config.toml
d_model = 256
d_expert = 96
activation = "swiglu"
router_score = "softmax"
router_noise = 0.3
init_std_router = 0.0123
norm = "rmsnorm"
tie_embeddings = true
optimizer = "soap_variant"
lr = 0.00463
grad_clip = 1.0
batch_tokens = 65536
Below are experts of layer 2 (counted from 0) of a mixture-of-experts language model. Rows are named gate (a neuron's input weights, with its number), up (a neuron's input weights, with its number), down (a neuron's output weights, with its number) and show model dimensions 0-127. Each number is 128 + 32 x the weight over its row's rms, rounded and kept within 0 to 255. Numbers have three digits each.
Before each expert's rows: a language model's description of what the expert responds to; "mostly gets" lists some tokens that are sent to it at least half of the time. This comes from a sample of Wikipedia text that the model never trained on.

# expert 20
Description: Sentence-final periods
mostly gets: ".", ").", "\".", ".\"", ".\"\n\n", " ."
gate0:134178096162062119130155121152137134098166156146156136150114042109090104163090159119121103098124165159146131100112140114155107106130201146151098110082125143083129078141151156149125108116055120176102068132108075086173136122128135122169138066153134144161114106133126109138140050174202182128162147108074115120147099081107097149111068154131147094103103076137121157079230071128172131112083
up0:143138104149074120144136122177129145090150179154185143141115096090093120172112158115111080111106185163144157111091143118162104125121184141155125126071110136079116122125176147149131099146062117177140060121125087062177113124092134094148164055156119115151115107130144150171148051165179184105162107108065133071153113083112087126094077156120150085091102097127080160046203070150176130124076
down0:113167177146091171137156163105119098114119131099070125127060162103129175064136047103142110167051143135107126158182054123114066126115114120137182219155159089099120162154112109096106147132161157102094176101152127107125135150116140114061121143108073084175164090157109115124130150065098145145119109131128159139099114087144126082111090123098165129124144127163116127120120118123078106115064
gate1:119133117135128072097129124115145168143131175148176139115163117120079124105073111166151112133100091061094110147105177121089129077113101133095152052115083202137129142167158100081131126123094075109091167103141120129109146121129115105135119136120165075102128125136111172117173185125124179122062106132152097101138128151190128111099175085150156176130132160104138130115130126146137134160110
up1:138163098146114133149138142071114056143132119099129137165150089141114127142177135098107146152122113089091155162181101097205127101115114096146156113159105144130048117096100154169145100182144143140177136141136066128105137056113094093117175134120101089120136115084153170162158145172154184179111120102170074146165121116090108151107157139028113116101111108126081114108123170113132204097098
down1:131086106154098101069183161032153116110111129143061173108119112120107068159083187184128206115133140112117136137118103149108154131093151232208080097115086118145082118094165128111111163139151112113135118090126118108101077082056135187147173147104098121095107129101130101124116119087129074148129104134151154151150104121166127097121161135145141141158175159077127132120112081149073108122107
gate2:104100145099136079136147201115122065094109123148097112187089102136112167122081104127100128101133150138082103164172115100210148142179176175115091114098114098107153122132109159162149139116114151120145131117143144084101153164185176101091154138066120106127111172181168167155110085133195152141192156131097164102182139112069125086112127105166144174096142154154181115129117200109089105118179
up2:193159143146140152131152144130102198143152146180112126108146170149173034152210094165161143148175118140174144091152158160105159124137062124153093091148119091120063146118073097120151092142142116152068141047105152157127104108110109143144128118135148148117126139104127063086159182169059118119116064180149086142091133158106171138134100132096103068146136108085114168150197103113097117120103
down2:202168090123111159127146102088185141150129096185086164098143111113124151165163200131124172103099068131127165125107123073113055118109115128115085079167120137076088156100155136133057166086108109106129192209198151160109165177152117104108188080066106085140073107148106135112097131089153117114125187133107108158181131099097111114113109125096089138134068117194133121137113151132125088094134
gate3:163152083139113153107093158104132143126084131127136091149105131110145172172178151133088150110117150113159050176139155141091069116081119109144171154128157089104116131127121138154159149147123107218135125104126113154135103070142084189170128066110091177148158140189148118133095071056129125198133079155101172109138187174146127163093147146189168087124084144107124132081162118216124105131041
up3:141113168119106147108114068099157113138132137160121148122186093153145061131136118096150109146114120167119163101126083121116171154167110116097065054139107159147112141144109109111174081117103157016115147130143117135092134136160107124064057179175163110145087162043145129113137187162119105141153166128148044127112108124086096096164041110075116104132159129143123144191140076088138151089144
down3:131119152149137187154140137100072103147105123120095116128103089146090187110164123131137062112095148147126180196124113127137125084118145121110195080137197120164116101114079146110145115121152150156160124087164126160193083061139131145121067176178142129128098121128124125129163114163106169177196135146175136097160126130152125109090130153169153120182111146137141141197151111180113076117057
gate4:196101115119147152084170099115164121136121124120129111062129111121149124139115117179133122174137076126104090074111135113212083107156097149094130099145125122099115162116068139108127172131110126158094207128150122097140067127143119142069101170116115106176106103126120198166147152066078138174079169159139153077146148136080086121136203126086151094176029157069145070163099128154127124158131
up4:099107129077106108099141067176035169129104121120101078175122093127086116149090100134134128169099105125096076080019148112161147193131154140155143149185105232149179092134151143156117183129096121105122161113148134123058087148199164124165143112111090106117127118118096111114121129131138137146111162137183131138146051093139160120057118104123112201119145123118198104156132160127098146156169
down4:072149123115090107134152166147165157110171117078144098102128166147089138134164138094131123160113115143107072149076094131090135150097092168104203130076164192121081131098086116155181151119183104117127118151122178108201149127096119100150158141117153096114187172160122133119115128134067058123130115137136138134163127104110157164188130126107144127090172132096123154143170103179124111175165
gate5:190178119041121136151097118122141198121143125151131075133163163131177092134160152115147142131151152087137067104073127126165131063101112121071070125154141090113119112173098103133124176080144130108152170136126134127119109092105119149157180162125145102119126147136128114140140124076078100171090063177180104097111137099098152140152149148104110146100109115090110099108068190131070175140117
up5:088159174174174155093148181144123083141152140126147166147093130129095153052045145159166145128119103111100133170149107109099101161134124144194151156137076131110176125098158145135119077188136184081114104122147118114115134152126141110122097121143172122189114129138109060095119120127155157101180204058110125135161096142109107118082102199188130088188146122165138159147105099072200095085131
down5:189142139073161155111169073176128083150123136158075121119131134143116163141087169142131142091098105141157097134154115111177138112079144127149132079179174144074081199118134114050156083091126107125132136104164107103145126097105121099184191103118156137103096151122108099162092097170156150133099152114187168151148146111067175135114148115143108125152117131101092152108058099220162111103128
gate6:087098094161072145186117130093076155107162106147099084116097152173167076156142163162097132102098122107121171146142115128063106130153150126156117129122092138130115055048112122047142162146132075142135086143139139062132154147142083106142171127142162115095133154101125079106114091137098127100134107039143054133142057097108116184103151132134156163117162114128164156127156106129080132142174
up6:098113068148106173152112160090051144105166094127131062138137114125227111149121155142118092094112150097085146123166121126071131154176150116146123111122085099106096092091152109071124135148144148171190110113121127073139156175129146117149175163160160121052129109078075079136108092151153067097154112032114103133159089130126166155098158180157133146101125135134180144154069116119124122112152
down6:148177096119123133099094073111118106090155127104130121141097125121153155104099123132114134120150123097135108154154148111166113118077079182136172104089101150119065108096150091179110092143140096110148095090105103072089136156078073110132153103150180146096153071087129086120163160113140116141194121106129121176129099117042123130115137158132185144169121084174116061163154113106114177155143
gate7:136091100127166172129124150161148123101114163075187067128214111202126113130148113119155131126114124151040118151117134147097138148177037181120143189139160138117110103087135126141067122197150111119144140112078094096166153112110081140114151118156172110126200130104180138142134167094139115107086093177135138120126141175119154146116119148120110181153182151173182078108122082124152111125124
up7:135182116134099057146142124127107168168155114186064161099077141066062163123115134145096111140119129098221117158125137116151079081070205057107136073128117169152134149145107155141206113052143135127089126142181176146132092165119119113100124137122083174110080170156088156156122118116100163171147133114131106110107112093157111122156118089122163058130055100104062151145148197124131165099132
down7:147141133111171134111122125130137163111140138108124102117066128172145184135147164124092172172161065168106166165150149137183110113183129127105116112058182110097124029127107129111134124176081121157120170085101211119109133192177110094095105142113165194104070156129078152165077171124125120156187144110128170150123132112079147155142159130186116145119126127155150145123137141131061094104145
gate8:101142104159163135141142122111114129110101170127146192165119148122154080106159127137130116153116101150120160126131152102099097145101136170172090115093103037113106127113143134192128115110136124121103093169118174120074091145148150149153090114152156157074066160131045128117193190164150122073137122073083104129138091129095079076070134040119090163156115188144135099119081130177118147108119
up8:095140113160165122155139147095144149143090173142156210150115189126195092113126145128133129175128095169128131158151128114133109198104109190174083112073090056138126108113115116156104133125148132120132103190131163088078081153122159107132109142133176170091096165138094108121149186153129108107113101070118109128130074119016121103080112077124092123154106151111138102115098123150114140107120
down8:125117056177126075126163157157100078148157147137119129110143109193164131095130092169100173120092102110087085164156178161129123152152071130171084138127074151127089100169174110140082128157107130093147145171127180093122178115170142142065145146063084124162113152082135133154126116097154196127045125142107143136087162145097153101135121082091135151117161141147086096055212130029095109087132
gate9:151131146098106103132115176118084182058189141116105107136128116126121210116189120217145106064094134097121116145158149118142127084028129093171149150135064125093199129183121150157207113194099159134129143115129153178138160137096104132156139157102115144135124147106114166135112125099145127162137123137090158130192107140075133070086145159154105164116114120119090164122087137130096093153153
up9:146133119091118101098062168109076152092193127160119134135188124117128207103138116189172109050102144132139101137143166096163121101045119101179139159124113128102216128187148142141191110174112153165152134075119146154143151153122103133134135136095090138146124157115092172152081093101164129176116106152101135131163084117102123086087139157155128169098124129111088156147070131162116101128165
down9:088100122119112139135110082061076098167090130155167099159087071125165061104106090125157146133112199141101096106118080116154119151152141107125151145169151134129126207116126099112123144091127047153118137149115129087105155129150127132199138135066136066139108163092185047140164081103130165195119092135088144153103132109121231109117141105098142118161164149150094114107132130122139160181086
gate10:155094126084108163119118105069172164082112104091122133107084160108139120159133144119142117151080128147167136111074100109131127131124209095149124114097114145131131151052080105101163140152112162125162108180112124102097159128099105069170106137137146085070085143095197155121144156068127184119077137090152159145058169106084032150164127123103135130124134156145116122089107105080127161110102
up10:092150127150091137155081174176128130119141120161140108124147176113134188098094090117089114154205158100099134091132153133141095170120080165094166163124137114127130145194127143178088083164092116105096173118131156140119107113151140137097165125115142159187168084158098119125109149129121091163160077137153095126133083123095154118119180188079119124147131109056094139179149148114138169183156
down10:130133121151130108136127171037133131125077072104215088107092134156160132153135155119128150122131153067142134179167128102166056136098125162124085091080189096134140141139050129138127074113116147111178135130199144184170144131130129141105133188098083141113061132135137133187152161124127108124126162050131088090147087153147083156124150126097147095131147172143145117063145082154182133093056

# expert 38
Description: Possessive determiners, Party
mostly gets: " its", " His", " their", " Their", "His", " his"
gate0:107138105162126187107141078147138143142109112089124115122150124159102100096064134069131128141132106142124108181144124162143133164144121180086159113062096158164106093194135140095085155136108116132160123086130163106133170164132111040112144154179109116130137143079135174142129144093077177104099132107106135084148115170165151084158099118136136047131117219138121108110131115086125135166180
up0:108084089128097109130128110164075110077124091110139098101164144114110186087110139151148132179178154153103096116137171148185133149175179192138121142136102135122115138125114116074156112121113141127139090067123183132148169135104129121107106140100087175131110141105147110100104087106107143202158180123109215151139049164207152120209059051124073080173105138142101085098072087116162123138115
down0:073159151136150134159123122128119209177076141172136147159081114127157054114164105170127139138105125160124083172087174101073126126182163143110087112145167160125154148147163159147130152139134113085114141140129116112128116100114085182097163143096118133143166166126148130143139097152185140129040143129136129165145099139110227169186096086088145122086129118147150171132144102130134135156132
gate1:072081156147162051084181150135101147116114144122116151110120119183106137194128161123114111145118130085158167121154175095113126191156139140118110135131209178131122148111091117120127165180139135091119101152051141121143107146167162087060107117102111137160114100167138157200110111117134140168171118173081094123128120135119133094083166166098192088123167173108089081166156148126121083131074
up1:106156136140104103144176106161183153131159104069092124112137129156093118100183114126178134109117136075075095138157126097083091157121126108183096083193116163156190132145073133069196181122161187097115134112109177154143106124114101174071187121159201124086151116100123140111146157154112148142061141094160154083130148087126100117078096157190079089112138084171168142080174101137130091197172
down1:102141130069148197202111137126075155072109089126158102141145117138104173101098163122135135085109139100061139146166152072120108077154142110095112166158070125102132118154144175138113113181131171122110171110169100038177125131129147103102134129153145099158112062138114103101142123162108075169134090143161117115105211113097118177093073118096090142107134163179087149137138149144164153098091
gate2:147153084120126050120156166091085120132094158083157149187093043144126115104143157062144107214120060116145122087146155100105139127103115176166082125126142162106107166120134157147127130165181077149093140168096118137057095110111102151064122133108130118101091163125144114126164191132071111101079107116087075135117122113124131160087133112149126161107110160104119132156130165066148139123074
up2:116164119132158135146150122127136188153092093104081094130116129156068088076116126116121120134115138099148134126100126155070079120176120033050097081092163073085060078074163110134126135158129141141136151079135198143140144160147123136149135161137133106120168104164100114161063127199082182112136143121095123169115099091138120122167160089114171187091124076149148134155175181104100126146113
down2:202110098144160107112149116122104128110158087143092123132157158147089109115123111152131142150097097057107076157165172083143160183105108098098120102168101113101102137125153073098097156116167115121154090126132151123144078100079196157107196163145116052097115156127143131089149121160078127126130099092087175152154103150132125122089106136118151106111169125128095235151152116084153162099139
gate3:104123104121157101108093139120115189140136156121160148189116088124118173135128153121112161179150085133125094155064130052141092138106130099159158106130106154100093152051153130122132138042182190118177136107150125097119130087136142078153138153192140159128171124173113121134073134151136142094128109075089151105135136193122092202135097130082087119101082123159155107156109099093083102147130
up3:083103178126102172091149087112173126153150163114087101130173176104085095123130124119140162138121131105130115085099125124148183098152112196108124099164082067136157139109079103167179112109166059085171111103090124189153159160172081130116144114094126107124133112125139127099205177156108136148122115145166137108123156134171145104079164136150129086144113139119126160079066139137153046201062
down3:084112038046179171177147155080157162081083153125162117134124121164120126138153135121153086166176115086135174148085160121166097117166106111166128127121155095089119168096131113069123110140154163141120135153098159159092141128165114106133108186090103163131151122158105093147104175110158115188100123162108103104125161134175081127090161140177140116143126131153111168129107114077102108119155
gate4:131149096111150110114166104104159157081188151144132146098097125146135117111143148141162123139110089139098143100175206099177118117145051134107127113077166142117167060179176110136122110125170085138111150138142103171140103117140203147119098226169091116077147128140079194130169108111141119110103148090091115082112132162133114126150086104136158109130133060052142185173097160131161187078159
up4:135162141162169146146139065147099120076060146122170104109101136113153204120151137120164156096176079132124078149152133153122126128110112129097135125125135124136092105120150153056172152114119136131080170120096155094211119144064115177149110147151099133128077138141185066155116111162167130197106108061109135128186119169173145134167119193161137157151202123168164117146104149149129170165126
down4:104102110122090146076042160163141129189141147108154132119148096122141172142118113099098161154115056073072066097138169190179137145111089131170184134115112123145145158108140128071090118117163120133111133143111146118164123165134136083117064070140117088151067092135135135092147114099154117140068111102090147147106104074095074127122080072089123120089159089084110115118123122138151157180121
gate5:087083131129168151116137171080129123161151120099163178167118142134135101123141092067121133109148182100141075169183141091148082059119121151124118067141143146122110131129214163156188087108132119117139076151154143146128119181152095065116173186097143152081123088109140105180146153163130099065128175143090138083162148137132099126115112091162210121105126154148160132098103147112095109103164
up5:102135124129103184147089080109074151132152134113178128118123130107188142065180138125101134062108129147166083108125110117113085125115114137080157145079174116169146122152179133116180167111172154116105110129151091137127163157126089109152134132106132078167141131072208142175110089184024131138149106132115100097185102096165145178091136107192129173077101096141126154131098112157055113098123
down5:107108108141122123141071139174116206122138160128162146140077099160137098151175111163159163106107125099137123120119171151096207127126184119135176139065110117173146164119110108123169136173154193123099132083126132194203048145111112114165132119138157150146086152139129152151099133113139073078126126103111109117127155171138172126095102087115065106119192111095114093165066130156108148058147
gate6:159129109106163176115105165180211156098160070144190152112188075149152111160146059176161149115098137157129150180140061060177108130096130142094120075113100111092106137159090179175147158090117147191114103099151110114149115141081101067143139175196163177123150141159093191125127081123169117102097199118133150146171123116192134169160125134125064137066130189103167153136171166158089147133111
up6:135018156120074198173146127102107106165130177143076119114122116134126078119115088119128184174143123190145104067162157124113069170156043091154098082122139103102155129149081087133100098114137138114140119169119135087092132165167135115169103109111180079153111108129156150146115171217067167174132142101145102151135110165145116128144146123185111129136078125154113116177124117087131117111204
down6:095084120130188163157157147046102151119126148155167205174131149123075099179131116120140132097120152080125182195125169106043105087171108128106164111159161103120157103111115166127121181067128138115141097156176101143135154153127138100121134140112142114134139110152115161134139120091111117155134117077160152164146135086056074122105138146172127139145038083138127104112149129135081141105150
gate7:090186110126067097110150109034139101146064139134131125092124141143081109152201113090126119062153119141118104136098143125140115134196154086135095122100161173152166132145149155186102109182154107126069131072131141145062059109132147177129124135118122160096141142111130158150128172190201077055108098171133150099103132154114166127145132162072169157093126131010135125156170173104151152129138
up7:155067153142122144110116093106156122143188066187170182094127157120134099039094126133073164156070157136078061136152128143155151182119136166114067117085105198061149075129103100042114126086137137114100108120118153138143172121106099121133154158131164157112118109155125118164107113095063181123086114193125167088157119132097175091131125157124135153194090186129173147169158149116098129137128
down7:161163088134118071103147148152144148134148180130090106164090146110098159151175102133127108149131144137132143155179114131163127153132165140136105161132163126121180121194123092088072090169170143074104109143155135146160082108122126153236093110147135147129102198103181137086127115156112084143114167062132123179136156168106135068115157134113088109114181111130089073074122128172136107081147
gate8:089165165122147154085144162108100175074125137120087144164125129141157100159157113198091157160132124123207104096080109128153153171128086136135144093167188166064153107065108192142127141127136156121151120088116193156110121128126094073128161108132132050084147184142139162119163088148150121125113156113150164112099184150135143121075158130139082109120181083090123164125128105104098161167161
up8:120103149127180138132140084144113107194163160119108178144119124063096178136151064072141137177155124138102158149134161116141099106135110151118143180095117088213158073134138104151123097139105114094198170143103140101146145112106120187162048173146151212131131116116143119096135147097152111082193125156106101098120142142092111118156150113132110089187133210074112049112152101143162109136128
down8:164141105060116169169122179123120166153153131065163125084142125119097128143097091097164093083088143131117110144156159107165139177124149185099118199179114161175194143130091168119119124218114173141154123096120163093158140144138119141096101109169091145141139109105126093145102121082109153072120106114144139131140087125123131100140177173142103134111194154068178139041123131138167168173120
gate9:145090120070154075156186096121098161068110073129117089083099129139116127115117171182098124086154108138134106149145134085101110188156147112103108092125118131109092050098156075145058137154100122091137157092144106107089103155108138110131113191122147145104119141132149131119146173122113100155135115111145066115098140123169114143118126115099146131106120128104115064092154160157111099132076
up9:194113113188188108102145151202128101171087130086143157093195183136162104113134150116127166131118155109076085092081150131116157157086087181131090151108114151121096095187092130163093097216105099125129145104104107084137102155103172148122155098190125163177160130146049171128082122113128136173122137126121125163114126138128175126118107117107121117105108104139184151153189107060150097105164
down9:145081130079178121127149145159147129088087115099193105103090158162116153140125162136163121139120055079067138104160165092106117191122138089126150053105091167143104142123138152105087140159142155112135129123080056112155133153153088138138121125088116166081157135145135131100116131161176096112144112137176088127090156168168165098131128156156106127142110146157084141143100131132066129170184
gate10:112095100112190100135105069118111130120095120116110084094150164162166105106191119121097093174105104155119144131117180120147138146179142122149192138142141099119070099097106124186107150168171075091076107125082186127136104156090171133114156170174188129063057114158100161125191133110148154081167152131108147117099113131119128110097080085126155159179176101142138107131105113084179128149154
up10:115136182150088169128166164158154134115165182160159130131109057139135158120140172183110206113147104144177095174146057126122190066067106101138094044127085150151107121175151078109167134131113109152174156143120117164136139124134137120116117125114122098132162109073086107111086168170137094111151164118166125154110159155096122112169152176123157106106052181093121086105078047170091185096100
down10:119187094119118108127150128151113128114136107118190104163119162156084147126107096146151155069126110099131095153129174152111096101148094162117092105131121188133152134050085110223151077117140175174174131124137085152199106098161144164139161072171123130137146068143126138183084095149130163132158092123167142143094091113103158162136121134125189121166144160143198161120174113128091125188148

# expert 54
Description: Article after preposition
mostly gets: " Jonathan", " June", "urt", " managed", " July", " the"
gate0:115101158185091114103169145109121161141107141141125157101096123152193099112170127138170165115114095106169110132143150094112091162108084139176134144114118112148118090184137156098093142166161152177115201138107145108024129134135060067069083155168140212127105182182106108161139158122142092128119116108107128164163114139094056154096147128117108138098061096151125066072126189107114098105128
up0:134147117148107126126140139124144076094111104116123076069139180132113165105127148162114097151154128093119087156056131121090153141106186148175145127157150123171131129148148167144175112122150118096139108110180086119192131097078148132122141020091114117173114143100102119093145063059154061125136139110150146172097133135154107112144128051145217031087121142110132138146166172046085133188084
down0:147098116124163101129100196160170132056143116131150115156131121114153102116078090155091165173174178154125119171150106113167144177056139095133150122195115139110143081085124102104101133078123115103116075105160124157148116176137089126167113180161102157137135135110109105145081130136105089119152098128116145163157171154160173200136099206113130133037125119127140148186200128063105170150119
gate1:149097150185126072188144116088141126170060126151107081077095113175127159143137140112142102130095151188111099143154100132153188095117123217102111167104124173082105130128165189108085152134126161122139107092082119092117128138147106082129113153152134148174093114053136115183120178158162169177153104150104150135180137165142128083133082135108109082104060127129156136173094136152136141158100
up1:152096154177101117159123142160099160119092121139121079159086164141178162092128169105135097141094155128133105158121128101144098142073149148123086062199140183145090147102130104155097154160174108117169116129102078122155098132110120090134131101135109147150156179099174134070164140086168090091156102166087152153127105091097094096130101095081130129133158100187232119111110158102110105142144
down1:126127072050094129065081113101143143119119128172124110134054143121120108122175101156133167073115124096227161130164148110104134151155106147167168066126114114095164107100127102134088134123109124085174098135185121113213114164177091165135141097093135110139166108136088161095135128127140115079138176127059094097169114154145110149146114069095137094098130136148119135190093162094091119129144
gate2:137092124110148096109103069207163177059135125129074155094080141143147119121159125137084165159113091127119191115166155084127104127123088089158101156137157170087067113122106109141116111144119134156166131093158180132167129139137109082139131222110120135144106172125114114099103133062140215112171090111110122046074146106129131133065127111103112133128060118139162125127130134124115125129154
up2:138154151210128188161126150158133125131092115130155082173111087106072097145179105109129130071130157130167058121100167136126135143145094145124166094143102121080169106201134146118105141084108048138118187188100142147166147147129154103094121105104146181199149078135161100147116142150102104103170134153075134214168139146132103137151125174094147074121135084141093134128122143098123097105141
down2:163147149109161154101102192135094129083140082124112147111202113123139136118101160187106067101106136081183132148142174168101117132126144135195087147128144114105073142129147116157120111133091134119141066144052099172113129128184110192094129102109127159096135113144074115112124148145148102128110132117136141141173073128116111181116116175101164106190108111140092038132159180144102124195119
gate3:057023120114116095137119111140124173149080111065171152113140118089117133101124064099160119121138111168143117220148101165144145115114156160094085135115116096166120136129105109165148125145127128078127217149153144091101163126051176132135198122123113128110097073120095113131097103112172100162086153125129129132074155158134121090128113202099149085098107131115095121099117098070091151108082
up3:154111185125167195090152097115119067149085091092146121137096133021117074094124097113065163094087097142132110117124122154133102108102127159111169121133155071208123140162143102145093156086088130126163100110177150160107128154174144158131148178121109144160098111139160082155209139136119171183120104145081136107120129142193129107132112083102096077114107131097181128188107141177133138082177
down3:114140106153123145147142122109164062119096104086135141142105145141143033136138158173169099097141083093136139078169153147119142132129139124170174126172198098181142157130138094084061124138143166158092138159196109124171114154070143188138089134164135129148151105123130111086087155111156139201172120112156102065149097171108168121153137126087087086102176116080148117131170071155128138084144
gate4:175096141112161110124081136138059168115159127153090116112147105192112156177202118150159133104094104193109126110137110071125150162160061140198063116114111078188111081108168081125082104121157109174132095101097123106091129138087112115136087104148144186142127096138137119130093117165070147149147130143075085112147168133103159140138103129109136141126117129149108138113139145151112147073176
up4:147159100168116098100091104169091148111155160101121117147158110144135146139113156153122165128197138094131142170105141132096133080121033100128100141153075117093110105253168129152083134092153126157148189165126141138149186090117094128130019118163145152135171154116089153116117122107152072124175170143155118148170149116150037142124120142151084159111131120157222096137150114146121178156123
down4:122084141093184132116066117120120124050117163075063142137091132078198146061133112145141132086132204141141130156136150084081077067202178119073166095121186114075111139177146191120139069148188109176104119133108116143151120127083137150099124080074166162145113117064097129138143135122125113170129197111121125148150160180137146085131189110147186151131126127114144102140143147144144091123157
gate5:134140181110117116082089077184086104131156133120155159153185103118136124122131075123151142064143131111203088129073148088092137056150150121111137029087126173094147099165166103116114157153190091099165084109163190117147133093115102071152125114127099092151121170154128093103134161082108170061184131102093137144116189092165097138103122082157147086189102130118111108140135138132071124104133
up5:085129098178142117131153112159144081146119102148043164171136115160164115149091115157146062092201115087163105096065119125140157104134108156192142127095138130107142074118186178064185131134171103140188116152142136127113089122099059152173147141137126118159129194114114100103153132102096093065121153138144088115094164121112154137137108133147085112123060082148173140127133126178120137132094
down5:131071149138172149151142167113180195095105100149172135157153172146138165136145150130178098146173135131169123112084101118066179165146133083130109116119104140126089121118154143104150048119167100073097087217163129105107146144136088123123133151154117120133075093087119080107132178115167167126113122129145195113117140060156108075148109075104106137179119155163182118091111124091070169161128
gate6:162092148137148173161107087120184109181085084096101079136121130133147079162139126118096101112113122143172121143174143123161145138110117149105116111098104149137106072107140160142127154119184088075155158148097163082087154071106134083073130133178154158172111030125144089130168159169065095148155156130133140133108100117156084084097067130125095076117123142176113126192102100102116109137104
up6:100164084152103132178131134126081115086131126163135168057218146140129121180129107116155122117213096138127118108092111131120142106060102122136141049125100147137116117127150107107173104150096122180125150179154107138195118102146129176119121173121144086107164125125145157136107166146109164056144132165116145129152180126105167130124106147179222162182139133087088141076140117123066186087164
down6:148098096068110106110152051135154124122131124114147110106150101090156111139185156116149155134096157156119118139170130134166093197106136093069103140121034167141095137068117167168174149120085168114110139185096145093126163109101152078108086129146122136145147123108167130111195143072113118110200108095090116144187123154199076174156177151123161139107148120146177094096121107110108092149115
gate7:129096139153145112124143148146167087124119075099148118136134143126084118168083096145117130174126186091163140218127125117152142047118140128169109089105129148122114104142114135110140098185151102176106083116190136095099142174123057093145067141199136092129165072166062151208124160141139154126116094143142132159133150128140125159091174162094161161183094141142201121133116183114150080164143
up7:112098129101114148155119162131141119080119098078108125093159167142088180130175101116180182125126165132114088108123177113094152131065124118148119112094141107147168156159102102133178133136147178173097175123100190085115141143123096121226146136129133125090110136136105131161081158144115121104100062071117105253108123072147084092151151143132082144109090135136158168143084190178104104104063
down7:090128130123136142133108155085146137127137104174141112108153171164075124131146089159127054117124164125164134130069147077113126133184106129099138146103149104110174138103142112091118153145100149122170073120143066145068126086128130137122142119083171118166118141181157105101093110134111125121111158124060150171145123078098139148135112097144166077050104196124046213071155138148105117148127
gate8:080108193096173159134114096164191120057174139171144150123115129152109088161183122182130181155087085056128095173137141058124135155116123143119152153167143089214190089138148172085103129143136100121155142103100120143113150133125172123129142202113135161130104185103139107080164168125068095092138128106081138131114162177081087112159089075144143123183119144090144154104168107155158146121114
up8:157059159152093168108086148188114138190087159147139115134125105159094150113127137140131080132159079171128148106179139137123122112110152075120131108177124105073094099131146140139176135131130119162143100092088161089133138095152065121084126142123143153125039215138148111183129185143107152108100164161151146136107065097135114017155096126135145126135124105129089145126170080084131132099107
down8:107123123153081177122057141142134117109110129135069197113120169193189174132100150156132134098112123122133129126141137127096160132082135170104125146148105091067088139142119175152182140161126164132114126123109115060135074112136094152125134173065127126139084107112160165139105126115052065141110109128191090070143135063116142094158102135191123104077141175176154119127122124174105087103125
gate9:095096136110132073120136099155152117156072127162140078134157156095085168066155144117146149115136129091120110198151148102123111131103122172133162125070101161156114177116115196104147101102132143140113113137117128119138161124108087023186085129091128091148121159129125109136124166143068141105139063136112120147114122033162131097181088115141166161070161132167123120129180135131125086110158
up9:149147120157140124142207187081125060177125120123142187157154173159106100134132133125137153080099102126172180167188151100178210089123118148071131133114150115131148148079107081130099107188093151097120174100144179171104178127148157149202153134155108097117162119179126106134075098132132169149136153130113197061057095143129140089126081163158092153141116117119153173098168153140136142145141
down9:111139113135169107133153137081189149112118119101174163110096150094154180079132136162095191068181155189176161073156156132126091142142154182131071125119191121179136158110066074147119054101125132149101134106177148187203128140137151131156168129101120142099094104158102148144125154098154087186000153135091105094051155100128137116168190153123161126156089127112061130141096103170106136103109
gate10:109114142156162131142105132152072130154082104090151123130093107170162161114160110131083178110094102149141080070140099067138117097129072084129118106120099106057106147162175144117123175124124155158126157113078199137127110133017138132122075087124144145062169098078144160106117175156120142121132100125140113048193129138128115097098127119084133106103151142134119082121136111125102173134139
up10:159129130155157111094213139126121139189134110160110116128149119116096081093121184160066176077102120127106156076135075124136154136098141115059123073159136125095046053143144122115113114153147067108095149055137154143087098186131128139157131112115133137098147115115121110111148167136102116141150091142141144148168181151087133112147088125091087155195090165131152130129169098095160149125097
down10:085110089124168115100162112105154124150114131074107077054154130133158110086133079144120128076070058074095125095160063128134090152119127132046127109142180061097108145161161149151068108099129042127056166158111076158091133149175043144053147142099101166147129125155130173125083156100149154138132087113084156105120138062099132140166172142159166111127145119124093128146107076178039108111086